config.yaml
experts_per_token: 2
d_shared_expert: 0
router_score: "softmax"
balance_loss: 0.0192
router_z_loss: 0.001
vocab_size: 8192
tie_embeddings: false
optimizer: "soap_variant"
beta2: 0.95
seq_len: 512
train_tokens: 293900000
steps: 4485
Below are experts of layer 5 (counted from 0) of a mixture-of-experts language model. Rows are named router (the router's row for the expert), gate (a neuron's input weights, with its number), up (a neuron's input weights, with its number) and show model dimensions 160-319. Each number is 128 + 24 x the weight over its row's rms, rounded and kept within 0 to 255. Numbers have three digits each.
Before each expert's rows: a language model's description of what the expert responds to. This comes from a sample of Wikipedia text that the model never trained on.

# expert 3
What it handles: Subject pronouns and main verbs in narrative clauses, such as he, it, was, had, who, and present verbs after names like learns, plans.
router:138108140137135100134161129143137094124133131132133120093169088129160163154177108110077058125167139151115135147144179118107097132133101128141160153146128099120138122145170134137130137145087142107153133135154106098094165127157142153150100153144156112124079149144214144121131168132098115137117143153130131165121165119117089112102087165137166100114155106131140122143090100139106092110150138111093108081089123156163143118109121138102135080177131092134156100132124145120125123094138141
gate1:114116190091141140124124124121108142106101122131134135120111093114122145161145106154103127159140101108098151113122125121110112204124132144126131104137176150130107117120163139136100083143120141155156144122162087165149149123136191148133177115105103116185112097129148159106144150154138100171131150141091122124131156153089132105161164144105170137136150171145108153159150140178154091161104072092133116161144118123118128104113146126118102122104103107107092069124093121114112169128099136
up1:123167080127136151131090131095091085118137129151142143136106142166125101120113125096153187118121098109132128139120122133147150145104123126163101077131166144169128116138127140109149136149098156131107131134090121112140124129161074153126118105152090126066153151130143115133107142091143157118137114130138111105106055112172174172080158121117121111093102094135140070143146114123139161117107172120113139126088110138134098122161144107104107103104163187148118154110128176129113138144139105

# expert 23
What it handles: Commas and conjunctions that join clauses or list items, e.g. "resigned, citing", but, because, although, plus the article "an".
router:161128082104100070099123140144094078128130116160150145106116120143155126168152125102132102096106092134112128140157145131091109142124121094142149124175146093115147149106150120116177157151109157114134112094151109113100140143133100151108112164154168147125117166093137178115132129119139126121101179134119163119107160123129100095085127139091125099111160123132151161142090140103159114104139125099114109099092119141175166122093118124114135124160121125142133122161151153081110130101073140
gate15:113131129141133083155152158194105147146137081124101120108123139118132117133118145141085108106099136147113119135156129124147146112072173151104121163151145103112156112127135126091118162105064161138124130130134149140131066145136103121140129122140142175108122127129097139142093086128130093121109105107124129147105122163114079112128131109146108130161144147141137117122153124155095118121156154161137108113131156141154149150081142086111185133143146126130156079163130129116096084138140163
up15:130147152150133113167122129165133134140136137129135125162144137101153119141099123094079097140114141107141170115117123094126103080088155116095149154178075112136121164089121185104117163140092150156116160180127161125104092101097131103132089119142154147110133094140134147164133142163130091128108105128167125119142122177125142159150142119158116127151122143141127137111145156117103086123129119148120136128125144104118124130159080077143132125124153083134121084149117149096142085127154190

# expert 10
What it handles: Articles, possessives and adjectives before a role noun in biographies, such as a, his, no, great, permanent member, executive board.
router:149116104109129095096143119157095111125104092126143134121147073181152137146157114080102122130157108081164158147112158088104107155127089152111173138140153110110185122118168146116174128146122114109164087116166104111111172104151125152119089142141147105144115148107130139135111157135110153147151162179094147135111134111110093080086144164120101127098138146120139165120109114130127101120150133105068095114121085169162142105106111181109127144152156120154139098096142147106124150105122154
gate0:158132127138144080111131103115109169100102151127097127112144105075127103160108129117128158109144112112123101163128135112137193117101108140125164083154092139149161164109137130117124111109151115100154130106139151145113134173110103142149168130138169122095099102080110122107133144078130125117166147150127162148177107157118152116169100157148116195093115145131129128113144130141090131132137134104132130100091068139114120092126145093144146130148122143153131179134114128134069129169129094
up0:099143157111150117128169143194139140131100074122177092133140108121116151125111074155147113130123122115141194107132170161118137137108137130080128117155150132118170113095140156135131124126148129136136136120091124127140108122122129121153135113130118134136114160104119103147131166103147129110138071169123078149116095118159149143132112123087131146083101130156156166138128120112123137117142115182113129131152153113166128106107112122140127097127143145098088130119128175136183165086137143

# expert 29
What it handles: Digit chunks and minute and second marks inside geographic coordinates, e.g. "35.64-66-139°N", plus scattered table zeros and common nouns like war, time.
router:148141138119153121079169149144097124138117132166119189113151137162142133125158106102111083101145102122163114158128167143091118126155095090145161144136170075118129124159120167098141148147117141118141112132128099096105163106169096134138109149163140138136118153118146167097122113132133140137117138141125165172122129104106106090095128167117138129124133124147147138140103141145150144148149144123104098111101124132130146126094110141071107115175109095166135115141155140129115136115144158
gate0:088101151119132131093154163146151126108132081150096105146137156098182129153089079125152103152099115111065131148123163140087136142139124144134178166136122093092122148161148111118132158099139142122152175089124141155146130131122152125165109152098098125163174150119142109132122151105118151108109125127154175134132107116119113130149112127117143141082131105114132117126124115174155104126125171153163152086142121120094120102145111097114116108115126124147129133139170169131127110124188109
up0:142086149143126138124149104133131127184095157106119121115147157086152136151120123155131097129110115167127158089085115091114119153126106108116193130116127119151136155149147133114145105135157108178111156106120104120169174120159109114092160128091129129111132119106116129155176113111108098117111126101149143145125124136110112157135126101123159110097117146098130133108123101152164154164117136087107119114102117137102123147128148113115133096105097127160091122122124147145104156140155150

# expert 13
What it handles: Infinitive to and modal verbs before a verb, such as plan to, can serve, would, will, may, plus some mid-word fragments like fo-ss-il.
router:168127141115146104098143144119112122145139128175149160133161117164150094130163112076072088112187104110136145147136160114105130149117120131153157132125144090109146107129113124115159155154099161127182112126151091140130157116150084142113107149156152133167078146103178130116091131119126112174106119132127144150111142113122110122133111149098129113116136114127140133133120144154118102112174137088106107128102130140130130091111104171151112099158119135150145127123158158105080139101114173
gate1:161131153141090131112148124148195166123118111176103130109172121131149115140154101147129154129100137087141131106124126140153108128083101070162150102135124115091129114172115119133142129109148133094140127123125162128167124127106140193144126112117113149157152153126144083137127132118142098071181114102120146125123157114148136116123111127126170105158139160110122151134146129072132081097100118139115153125107115117133128093109122127113098106108102117127097124148157170121125095109146122
up1:090151081164159084137108123122137096128077109096183108131091079127080125115119143124143102136122130121125098097142130169131100094104157118112146117125155151105123151137086099137134121137179138122120126114098145120117148162121122109105123161183109133153154128167130111144121123123131121143079095158163103176113160139115137092128087162182106166109133123141096166146154158123118167152110112156131132134134131117137125128145123119121138146130126071167138151145119128130144127159119136

# expert 26
What it handles: Middle and end pieces of Slavic, Romanian, Hungarian, Portuguese and Latin names, especially diacritic letters, e.g. č, š, Petres-c-u, Qu-inter-o.
router:106131141134150123109160140126113126120130135148129146102132116167169180123176122120089083110162124132147145180159150137127073112138125148160148145182137108126127121098152171102155119123109146093174110120159113114155129116119115122114106162156107168122102164119157163159131150146095128128139132133120179159119150105151101116123100122099122128123134108138146156142116108105138068125153150107096110100105107156135142117103120160112128099140144113127139094136190129127117130114136170
gate0:118108096122143152145094073135197110141129152106165136137158141151170110112112145140161109124181062117110149138136117109138115178138097086104124121128088128184099103141139112146112183130129196143105157143138109123148122097122114117136083106121158113116093125162122095136121145104147138142121149125189178108121176185165130131152110151093138152134149131099103160118119113097118143121147160136137141156098097093139126163095110138130143123126127130123166132130167146144129147134138069
up0:126168116135152137119130143127085130145106120168118102116127110093114102146140108134141158112100114115129105135132096110129211117130131167167139117171175173126137076092121123092139096140102138143081087130127104084099124145150126129140131167122129163141146098126130139123107129111149154145111154147147058133128124141122088114156083083108130121149093123126141130148138148110160134133073113138114131142145134141134142110140161136131105119147117124118105124143120117103104119120119129

# expert 17
What it handles: Common English first names and surnames, plus middle pieces of South Asian and Arabic names, e.g. David, Smith, Sid-di-qi, Moh-amm-ed.
router:128139135121111105107140136139096119129128112162132132123131125165128140128162105111115102084166132115130136146140165154131122137156114145161167127141128106101128102136134183094145134133112133099165093114159158119145167133121122149154085138130153148133110148153163211117107156167148153132096141142118148175099135098144112097134141123113115109116156091149124116153104101149153118147147141099116107113097138137142176078116125129126134106146141121157115126123138136122118117111125175
gate0:117092125132163069145130115126088160115129141139132135103136140156110142087141116127132133159087124159135144112110130119113161130088120113120114133132122165125153112109175116133131117135154112144142156094132088153120126074126147140088121151144143120113145131149121181141113122124125122150180109139099187088119116133145077102117125131156151122119159104157109116164156135160098157135139140103089165111105094105112112133140076176104114128178074109159090146118149151120114115150103161
up0:128118149141126099107151128108128087089163153137142122106123121116127130138098180130121114120115096127125092120133171124100135119128140139139124168116124106148127137122115057135104088147125119159123144122166143142157130095101129115108107115097117126154128156098135104118172096162126149169139117117126116128139167075113061148119109133143160160111124092149103096109105117145091153130096111116081148116142105089133120137106137108149178151142148156115140167088168122086113106126132148

# expert 20
What it handles: Prepositions opening a phrase before "the", "a" or a possessive in running prose, such as in, of, from, during, after.
router:142123088161141051120148143116118077100094131138095147127146122154141122113150102063101108101106116109127124131166121151080130136137106122172161129148137078104144098114138136104169139161091107088149113089132111093129118123177126142159104154128153137140074176112161120116134141133150103147115171170114157148108165113096139104135091148110147098107162098111144186156107114116140084129157143096126110130126133113164141128101117157095156105173145097140144115133143135079081141108127171
gate0:119110127170115113142138099112139142121146116097115085114141119107102117089104128145101142146157124121102111110094141103135105136101132112115138127116147146108150108108135098172155135088122113139172152108108129095132180109127109111133152120119133155140100110146146111079157158116140126133115107084138107126159132128067124143131130227136115077103131097128157154138159151117135161088154101104166096116119126144108114113108115100101119139135125107119130115116111159180178164189111115
up0:123092134155134158149157119121101154116159155119141142147138123161128139149112136106116128141116116081162151143071136094103160084148137134095129146098128138126112137112102106142140147138144090121137130154120109130177171119148161119126082122132132156148115141161102136110123148129121167144139145080095079141112140135104128131133125149138095145093125185099160115101154129155092131121144139089117145062134150122115088203121111109139123117129149177106158102129127094149121103102109049

# expert 30
What it handles: Month names in dates, such as October, April, plus commas, semicolons and dashes separating items in lists and tables.
router:136116129142131095126136117125150120110128087153120154136122137155152139139118109086119111113152103102162161133154127142077090140131120118156161140172149092104133127132158142095155139159088133067138105093139110115144189130139106154114121143155142155120081171094149148113142128134115095149121154156135156118094153129116093105112132118100163124107149132117140153121125131151161103131169146110078105099100103176175124114125118143060141135169133087161137118099160150100111133088125130
gate0:121091119119087094131114082133146122076054160120174167118147115145112120096156144126100153099126109113119138159098142136140147148122119158117133122146139095146124132133132142127125150141128146116121141099104142123124129117123130138114139150140121144136113110116078144119109170090137177153136152118076136076120137110136131134126132163148140124097169175147086143116148095112143120097104104119123101126118111174117141132115118158175087134082111105170118159109153141115132152106128184
up0:109108129134134148095099121141137100093139123128147108145117118047116151139132115122134114175149141162129080118146094109097100136129168096124138148112136107132127090148116166108111103132141162161139130089146155146122131100076130132139134143172092118153108119154122134102123156129077150179100092106154138115138149161088170116135125144164103109164112114154092108143147119099087135147114134084065137156110156119126127132120151151145121144137154165128076094118171122110114143157124148

# expert 14
What it handles: Colons after infobox and taxonomy field labels, heading equals signs, and list-introducing words, e.g. "Clade:", "Made in:", "==Career", including, as.
router:192127105131142089071145141122122113151134105168142177123150097148154135177160113103123106105130111129130126123157157150117115124121134143149181156143140109080136153108177142110147129130121114100156096117154117093101135073142092114166091147156154125116103133124116153145099133143144145122128167168123118152114172128096107122119129130115177108123173082124124135147117155127137131147157150093104111106125115151157144116094109097092121097140101102145159099107149168104126124101113147
gate1:127116167160078116160138118136099140137111128110139161147157135143091122133093128167131132127125123122125175093131152132131153114139108148216133149134151108110122128117148103131164151154133101164173128130170086104130101109129121120158121121139147144137135126138118119167136145121103133124151153120181099166132134120115131156165147091128124133113135142090115174109102131085137180135111117159102152126111119117108124138119162141127112131125147150148138118149159132164111162113152086
up1:138117104154088133118148122120102122106131137128120099108112131104138155129110118147131154133111149125116106125134077113117150078089143099122179152146138128155141113117153158122174125127151110107114118156133091109120132115088150123119189178156140153179131113115100106134088113114127139115154147107152153157152156156100135130154102120124133119204127112129130145075099128115112061128146132102151114083105109142146132109128114143135123141125144072121134124119086108149146152076136117

# expert 31
What it handles: Numerals in scores, dates, times, track lists and table cells, such as 6–3, 9:00, 1878, population 152.
router:175105093138134095104160122146120133130103150178136128106171111153118158152160139108117093108151090116146122127149186138114095109120126155124158112130143114125171127133136148093171110157112117121157105118162117122157135123158093176122109154127157136129108127121127154096127154132107119137106152140150151155114146098085111112078119116135155097102147121124130132126109131131115133108172173099122100122128143123161149146101143171084135128148133128149154127167131122099085160119130154
gate1:144160116120088140132160152105131145110105131137090123128133120097117117118129124149121160058089098137131112130146121087110110119153150152148137139113069140103117142107125125157104125133174125136105105120113103150115181106168134113085151152137119165104169135141129189098093108114109162136096129173120095131149091129086150134105064103158116132111149151131119128110142129124133144115142109095114099139121088130094159145152139159154095130175090084150132145124166154141111149146108118
up1:108107181145157113145065155134135132117141137151114135091116113172117135095100117136144163097103149106129061124096151127115127105111168118118157156085154105141097159069125158143151153104137130134074132131160139140133070112108120141154129150146160115125149118146132163141122113129150136105183128132128069144106122096168148122134125114144157138148147130089164087096133183141138106111071132099116131116107143129144112116140087136110126164137073120124085090129125165124144158130093120

# expert 5
What it handles: Verbs and verb-internal word pieces in narrative prose, often after "to" or a subject, such as took, moved, exp-eri-encing, star-red.
router:124123118131159135116148129155106111118123114145124198090146121133163125143142103076137066106171083101127140124157158134086092134139105121174142102136164100122166161121155156109123138136119156139159107118138121083134133125135107111150106157128129129134090159120169150135127162095149124156109131136116147148125126097103095118085125135123126107135145116077129173167110121121116087152138165116121108063091082127142138087135119122117106126168121111137124112114156115086092126068117134
gate1:090116133170145121120138136147085143077122096118150177088086121128139140070167147099149134129139097110144139115083138118155124141101139125176128091164160162132155125157117109131118153157109153155168164132121088147126132139115128122135151142116143132096142143108135110164104107106127141203105135098114161115119114156146110128152114138136124099099156127142122099151137108130104166107128143122116131083141092147152140101147112142109104139117163131068135129118113159146127077136083144
up1:160151155082127171125130101101165143114156134115141108106109139100136126138110129148110122136139129141090155133145138090120115119141128167134147121169091100087155118096160105139144085158126116140065083133067102170157117139111112152120097099111124099125116134141172122139123164143113104096113099176102166120124120128153132123161119145162083136084062069137159144117116115111174115134133146108129137100135139100091090112120154124111147145150079163127131106151122111148139150145115154

# expert 16
What it handles: Four-digit years in tables and citations like 2019, 2020–21, and the first part of place names like New, United, South.
router:148118124098141107123154164125097111133133113149137140090159118151167145152157109106128087124180109104142083122151157146071082108140092136168167117168144074070131152155128144079133135169087123084159126115146149128133141121121110116114105136173153147113122120131137140133120132096106141137088135174110176161090135121096086130094130120111118124113149130128146123156101133125158093120136152108091080123123133139151143108106126137102128121142110116147155098122165139100110148114134165
gate0:124131110091153135104134145177090117165109100180143132115150138123140118128111110072143136117140113094105086089086137153133133162121110138142140092126141119126143116126145134096100113145110139140117104100130140098049126137110139153126122139128133102134132118149123143129116087111100162154068080153139133157130119128110143136114091120138130126118147156169125127121110139135148104119119131149144151147067188134122135147109144124129118150099147114126130085108138095099103128125120169
up0:162158102101133111139136151130071115159073125112114124142122135127105160145103098121139126135120147096128114156135135116121116148152164146123128144134138096185096100094128166128142088109093113097093122106079110137089145135113138162126121109091142114114130126122117140073136128104096141126094107161134086116121168147158131151151117108079091153160159125138113121160128159100096099087147125158121122111094176147083101110109144145132111110155141133121133127113113073135136154131157109

# expert 6
What it handles: Inner and final pieces of proper names, especially place suffixes like -ville, -ton, -burg and foreign name fragments (Mil-wa-ukee, Sil-va, Svens-ka).
router:141157114102135104100165118132128119129092119170145149103158119143136157143144111107109075087138098099130098121154143093134132168122110117134146119164133127089100090129144143064147116144123129093157100102136131126156168138142109159135110156166148148115127124176133183094126126107126117134122145150124128157103127090101140123133147126130117136128139091151143157132111150154143114133127125090108095114118088143141140109098120123121139131136150134124120110141150124114124148090128162
gate0:153134135135115097137105167124125161159133154158142165122108111114115129113120137142101090113104088145104120132154142098125165149133111189110132133135097113103091178155111091123173142162123191096144130121145088151151117124098117091146076144133124109167156113135136129127152112131105128103131153127110121114133127087077161135100169137132148122111099124158172135122133108140112119119105122120049143096153154127143141172086111164119129162114123134141146161123140129152147160118142135
up0:113083091112161136112151155149167116121139091115110068131115173167132134168103140142170140100110166108141107087152112159142076127182114094173136103118167128163138143069125130137125165116141104133093085130099147093137148143179105149146129153138132155151118161142137117123097120104101112142138117139141101126171138135137118143115121100107165136149101135164122141142123148157129141135129141132172126146091168112124115092124128114124117149121170110078155131167122185103127133120150162

# expert 27
What it handles: Words inside quoted song, album and film titles, such as Go, Baby, Love, plus Japanese, Chinese and Cyrillic byte tokens.
router:182156114138105106115159174146135119126111111143163128136134113183136149154163127107103093086134129099175138141157163144101099104154118131189165147138158120078161116113135147110163119155116153118153097103146116113106156115153122133132109125161144155108123140161150176107109143144118126178093143159095140159089142101117076103091097142106168130109168110122144130171093136132128119124162147092075112081110135160120157101071129179105131121140133104160140124123163176098113156100097167
gate0:138123112122135088109146116127124148154147115147128115142155143170160134154115149121139084155136127169105116150115173111107084117123167127166142161099175152155151129161164162156143104129159123140111116155118090139117109135107143138126131109133086123092117126144136086139153199140104139153112132142118131104138116134110098075106102157095139096160165105101142082159127119120133123111141153107071145088136138120120092133165148118144123137163145108080101136128139112132158155121144088
up0:123082141179112131157138107144109087120086123150063146127133145151089145147118161138128119164143136119114117135121151123115085113116131119185138150118141161131163123176122192121119142135161119191085126148105114129123097103124119147141076121148135105138152160125126042184197142153118106111128111160117146121126133109105138103073133152108130142122141163142185130131133146125101091120150144113077153105146122145125109141155154127122120126117117141120154121120118126107119128170151137

# expert 12
What it handles: Determiners and possessives after prepositions or verbs, such as the, their, his, this, two, several, introducing a noun phrase.
router:146098086137170096088193093139135078158095115154130157107162094135149106161139131092112120098140100122139137149139147118092094161134090146123139117133149134125148106134168164105184156120093147097121085113139122131147136129171107144152113140160154130138085151130132136098129145116121116163101142135109128163118121123095128089123123139116122109094172112113106148126077144146168095126152175099114110131114093141177145137093120165108153076129107115146142098143151147121105159081129162
gate0:148065140140145109104091132162130134116145143096138129115133137138108138137065108143116091145143102116139147142124109163107143117157148136139137098108133123136131151135121119098160139118100131145080142140161132118145147093164111190116150137139102168111101119085113125098128156089156111155144115127110125147138119134158122142173144091109137117176117148161151127181139146131192126145121119141130129070131105091148143091122120132131120130133092184106185115135147130118122144141101146
up0:146144084123100130142141137122153113154116139087122110113136105152096142140115130127118130127130072121117128156144166127151144138136139104116111117105159090122150079125121115174110128158116099125125099111126164152127135159133116131164138119125139107119181154145192110142116147116120132130140104125148115117103152117164122120159094144099103123076109106131121101108072079083110099131129138148131128161112115146066145128130122094142141152119090115160102101101093121150105164087152121

# expert 18
What it handles: Nationality adjectives and words inside organization names, such as American, National, Indian, Turkish, and of in "College of Surgeons".
router:145139082117146124083157147136088087116094085175163168126158113183160145136162117106125110101135090094162143134139136108098077127103090139121147115144152136103141114126145155063157122161110121090151111132150162142176147108166106183165120146161169123117088134149143137095087159114105115153133164173133139129085129108116145099115143126091105137096161121137156143143090132121141099130144138094134121114114121166145123125079125145106160141153089118154133106113161157101123129104110154
gate0:129112122135120096110146154117089155152093126160135123100147144141153166075135101125163128114097071141174131094124152084133068102108150137093159102132086130161112133109113130102157094142124141124139105125118171163097141142100146146152082160127170084120126114131120126125130177154113143141132096141138100058163133124119153106107106112115108111117109120100095156152116121157142144144098143157124127144122123149084098123092161131167115083144121139110167166146113150147181104101114121
up0:107152212161141129106131130145104147109118077180098145120126154110125120093128090136138141085120153143137159104128110153160127150108138146141137123147134165149142084110111176107176114119174135140129083113125128129111126146093140097162158147157183087168119086131133129126116159117134147115110143113140099127140105141115142143115095111115134137128142105139133129143112130188161110163105104151089117129085141126092116107093125147166125097129082133104139138123144110190136107109096165

# expert 19
What it handles: Hyphens in compounds and table separators like in-game, |---|, and word prefixes such as inter, pro, sub, non, mid.
router:132109133130143131105166119119119129147088098153165135117108132164169109141145101135093110099157125109118117127148159136104111146153121131139178147154154108116153164139134169086159148169126152095186083116129132109122132166176080147139123130150157151112137159108177159123111162109114126146093148145125138165088128093088133092131130145084124097111143121115099168143105132139170138130160146093090100152103112141128154110122113163106153112178110119135152094134148161131081151078118120
gate1:113143128122131087100183161122145127101112122112112117148123114143146136149113137099134150103164140144136127142142131096143134109123127116102137133130121128139140110099156094103157091163161119126154147131148110135117155131114136113120143114102110159076157114161172168104125162132107150183173127107109109121117114172132138135148070153136099117083151111127112145125160159116123138139105133125153085156171070141100120131145120139116170112152091126159105148124142155147098089114132095
up1:126118126194115134131100117088125103153085132144101127103130118121175150124109118108133156150117159146093112151125138153119109128148113149116160121141102113086140111106157138135125099113079179082122095128163094123134145156133084139120111061143126124152153112103144126126130165108135118138135056115185139128094109133143089135160127123109075106142157134112117134170117117151071153136125124089153154153098106138143083132114125112117126126164109136142154149140109129134104100168128091

# expert 28
What it handles: Column headers and cell text in wiki tables, such as Candidate, Votes, %, Position, Goals, plus closing quotes and parentheses.
router:115121108099154106119188134149103075110127135121155136123140107161158159158123085107111096117135072125170121126137178131078115121155116120125163133141186123102166119109132129110181142144117122104166099121144121120103149099148104145150090142144155133145128131135146144118149171136134124138078146167122176158128150120121100107129113147118136091105164113133137146154111122115165113120160158114117117115098093153146158089117116158108124122152131069152152107121130132099101131099083151
gate1:128131153109113100113153169114117130124127127127115163137119163129124155166149156142169124174138166169186141126072158158143109120139153094109122109136162159174156097080126114145147149129087116105147096063153119124166110116113070111142106160095137126181187094129146125107133115089160121154153131098122132106131128131111112113141137111145118125122114129138125148167119116158148147130155178137098090133134129155133162122148156149133106141092157126163140141126130178141111128113146097
up1:133156123101152150119095122149073155126159144139128157138138118101123125098112131082133114090088125122098126125157106127145103107174122144124144148115122098156136157128184116160165096162121132159149147140118142154102121128159144105072144111170147157132075152150118144122154129159110117149128128116134119082125124109153122158125132123116127124094108069135126096108128189150134116134126111122078158117152137115145142165128120141126124180161105110118093136140089155105141145105127111

# expert 25
What it handles: Opening parentheses, quotation marks, article a, is/was, and negative prefixes un-, dis- after is, as in unusual, unprecedented.
router:145144102168137090133141131125089092116109111144153133087151080136168144177132098106103121134172121069171109157163155150120118173159120114148144134137159095134130087131124148111153103149067136127156093080143095128103118144155127134122090144170150137126114174113123128130135134114120107143104134184113126158084164123118095132113132096160165099108154122107136135121088141115126144132153140088107092103118090135188140109112099143120144128163140112147153094157150136133125153105098163
gate14:100154129104102195114094107126137090098155145117121160137128133145143105138148171089138143114097117094134094131189150152131138125118141153116102133121121152153091160147139097131102115105144161142138131130152169113077123115097126129152098160087142153146125176160145148132080117165075105103113136102151108135096141160093130148127083160116130185115149103105135160167084135153178180130143118097145138099112113088112123122104096138150090122151132179125119091121141129090157145110130096
up14:064136094131142193104141118121165071072141146103118140104118119139132099156150137113103116108102160093114129155157139191133120109128111137121124087122133146159134141142120074158121115131124151122134145138170131092111149081070123136127117154135157114150120149147132166138104131141071113108137089111128112141124119103102124135126119146138104199119125114105107124125138092174136159117091142088112142087095095114100122132153122076126088147150107166118148110129118146107099146081132148

# expert 4
What it handles: Nouns ending a phrase before punctuation or of, especially time words like years, season, week, plus object him and past-tense endings -ed.
router:170142149113163115128151096175132113123134101144178127124173113161174161134154135093112112102162077107109132131153142128102135140158077115129165114165125123122136110129132153119135178123113154100144121136156099123106178116165123152119114121163157122089112166109147191127145137112132130132127147188101156153109137105142108087084103145079145086098152110103119137123109125104157115129172150118085115072140092111173115118119092144088154143140135123131141122152132118100091153088128148
gate0:160178136127136173149120148134096123124144118116129143118141128113128119139162122145153120131107147140133088114145116125132155117110150215136146138125056111104183097154142136087126170133140147120132122078136150107126150131131122118188080147084163156146133125105101139167166152127133116146173099149119119107078159142122148138106088127137139119122122188129098113131166173111096106137094145114099146127117118118142120108120144119134096112093146129126122096164134117157135151101131149
up0:098122130131102138153146108171131093132134116145118093105106130156160118137064139136130120137116157157159131124087121153114108092125108098138132131107129117135169118109110152147093065149138120130108157145149123117152139060114118154115134156184144082076136121153166143086086144117104124188158085141153147143096129128119109084158136127123112121204175125134116159143121130142085150153145111116086133134094119158109135142099172133127095139151119131137119145096110113110117138133141107

# expert 7
What it handles: Short consonant-vowel fragments inside foreign, scientific or proper names, such as ho, ta, ona, eno in Aeronautics, Phenothiazine, Nigeria.
router:137145142109140104069136126116096106131134119175132133094168104114127137165158138107102118080110099110154131127153157123105098148131080135119153109177167102148145108115126158072159133124097161125145102096138127120139125136142093138161084137146128107083122118153143189161151151135105131136142140148129156132097190098129107140135128158128122109110179132093122134166089158121124098130137116114103087106109109139138117111093142118103117157166154149132152101134158130111107136114138158
gate0:134119146151148143166126097098085133135117123105104144150153131105132137150132167136124082128125112141151131129147112155121140123114131152136116143173139134170127115140118136112163100125125112136133113098136107129094111100116116166148141113166092196127137151107144155120127134172136143134165108114136142156141139176126112085097134106210159126159142107099097126159119111131161113090118128105124150110158125125109119144132173123105146102166163109121124066137151147141113090135142195
up0:140105141135163163112103161136149090093143162098138142081095129159118102110197145139074140110139146152097135165104146136147185145142139122149139110107144143111126166127145122146109146124143118101132109161091135112126131109096110082133134130062107077152137164135154088094155119114129116142073131092112079121118124146132152149106143155102125115105142103188113123145145118136118126120142156138139122131149132116156111104104094131165124130077118075111130131091118099124139150130097084

# expert 21
What it handles: Field labels and structure in infobox-style lists, such as Born, Coordinates, Genre, Species, Operator, plus dashes and line breaks.
router:146119129128169072099145117119136120129122112134158128107149108172168173143163126122119114125147120133168129156156177155096123111122122135128142126147179103122123115125139136121162137182102161117148103113153124085139145130152129119163127180147138100111093124140139157127120162128150118163100151164113126146103188128131120069080133178113152095102122101143131142138096146113157143128219125116132098120119088167144133127097095178111144122142134111172161112111155156103108179111101141
gate0:123110124107217096076113165125143156111141099130094080137139103136161152113129138137196102128158156129113115182102144096114148114114135095161140130128086121098142147135139098142087108138148187069128146065143127147110133138133123128175101152155118125129133091163113141094152126097130146078104153156105132142116104099195113167082130141134160139114116150162155150134118125133114119150165110098107128111134133145110113124123124168122133169135125161141121119146155135136128104140134123
up0:069155146127100144158131122104126119130147150116143145099140133100114134125132131119113157106152117151146131067133124139135148148173131108124127153150131137126145169138161135122121151101095075176098099155112106097141116114112121105074151092106157123140102174123128117123138140145106092169104099120140138136162117151099128080109125087136102110150144139093087139132181143140142134119067157148149128127146158170170121125126140096120112098138125098098117129111130122120111101138124144

# expert 24
What it handles: Sentence-final periods, question marks and exclamation marks before new sentences or paragraphs, also decimal points and some clause commas.
router:148120145144123136098136165127109134148117117157147167114143119144173135160139111098121086076150102111148121132171153119073126162121131148131156097161131142133155144139125159104133162140113137084171090093133097149121136109156126145128083145150168146109084145117135146123116157097138135153115131165126146116100145108101111078102123129130154108121150133128166129133120131131141143126161146094102119103106113135166129116079097157082121102151150103159148126109177143084089145122125145
gate1:134154137153144101092120146155084188135107144123120173099138116144151122131100173145117113122140119181106164142128134155125150170119138153137134094114123169143114144091116086094169102124155134118121073139123137098119144096119110108106087116106145145163120142095161139165156119088157149114106149131101123160123137156115131114157149141135130119131149160169144163114170128138083082142127143110118165141156075120115163124109105177091103140095127107122136114105162142134111163143158100
up1:083139133118134097114112156149172144149107163171117140104124131122136133147089126144131100143115156172143129100162137161124109112109087111128120117096067154123159147075079100110114134157191118100127127140099131133137120117149099129164106157138129153137102135116148152179117166117134155161111102138160143122180108169098104132117110161081132129078132153131118148097133124112062125137148162135100140140154090125133167119106146161095171161122135113142098132131143167116147132154161067

# expert 0
What it handles: Final head nouns of organization and event names, such as Agency, University, Center, Commission, Cup, plus plural endings like -s, -ates.
router:149169139113145111123157142127104078089138126140152173134154128159161145128170128116125104103141091113166122080144146121105108137113082114113153117145134119075122173108146162081165133122113167116149101134158123112165175104123108151156117148160140163138109158134137169107170147143107147153097142156106126173078172120149121107114125166129117104089137136142160115133126110123143132128164162102109107065136148119136153119122110158089141146149119122149149099122161117107109122109120143
gate0:141142155161147088108163119112131127150102121156158097123138101175131102086142145120156140103102113161142144131091111140131103105130100119097096124115129142115179139101166117157112130117085141177135119127143145115135152102113127131128148160147113099119111114141130146113145116095124130116093144095111059116131136137152119128113105172120194099134144160155103118144087177097106143121134094116151087100140093122154147148166150125128124144134131127147165112086154136106111120167138110
up0:102116126146124144114111126140183132122117147132180138115081093117136091176106132103142124111123093140150101137112145139142125135119142146120177123139156153127133126102109181165127139134158158108085128176123167100119077126090131169145133136173116105125135151124129151110080146097126129097135134176114134110147153159136147130143126139145130102144126149110115148125087176140102112081144115167113156117131102117117114096125125092150132130111095131118132103146119168108177125150107140

# expert 15
What it handles: Concrete and technical nouns and their pieces in descriptive or scientific text, such as engine, mm, bridge, water, acid, cylin-der.
router:135156109110178104125182129113090102115112120143160147123142114137169140154145157122100085098159032128161151139134148123121117157123114142122120105137153133110132136089135169118175140117134149122139096141138101108152162096157112122141099130128130189114119152113128166130151129166148085155106152136115136179109155101124116111079102130089113100124126121138139150146098137142144101129162177124113107090090112141154151119080147108125117122165169114136141112138145160131110177076136139
gate0:078112127133134135148142120118113124140142155080164126152127135175142099151133145150132115120114067163085079128142150117157133146109098114092148146163137156107150077157112115142124124145128154132132093139141142097154142120105124085125122161115125140111123115176167155123127085108160089171132117111131102076098147108149168139117133134143146122096093077131124164107086135158085103133064159099114100139130071193137084125135106109102135092122126105122151109168134140109125114108156119
up0:122143137145156129099112147126123131132154133093127149165138128115091117172142176148119082128140100180094087144132138113155117113160087181114115133121142130097137118177130095112143117143134116100100133159179174103190146156118087125102112147108132159117121118110155134149121114101098104201121107128148101106122119127123144114184136139116113121103125071155120157176113163153127151115125160124110137163131098153115130115156111102178128111108131168118151087179146114103127156116158141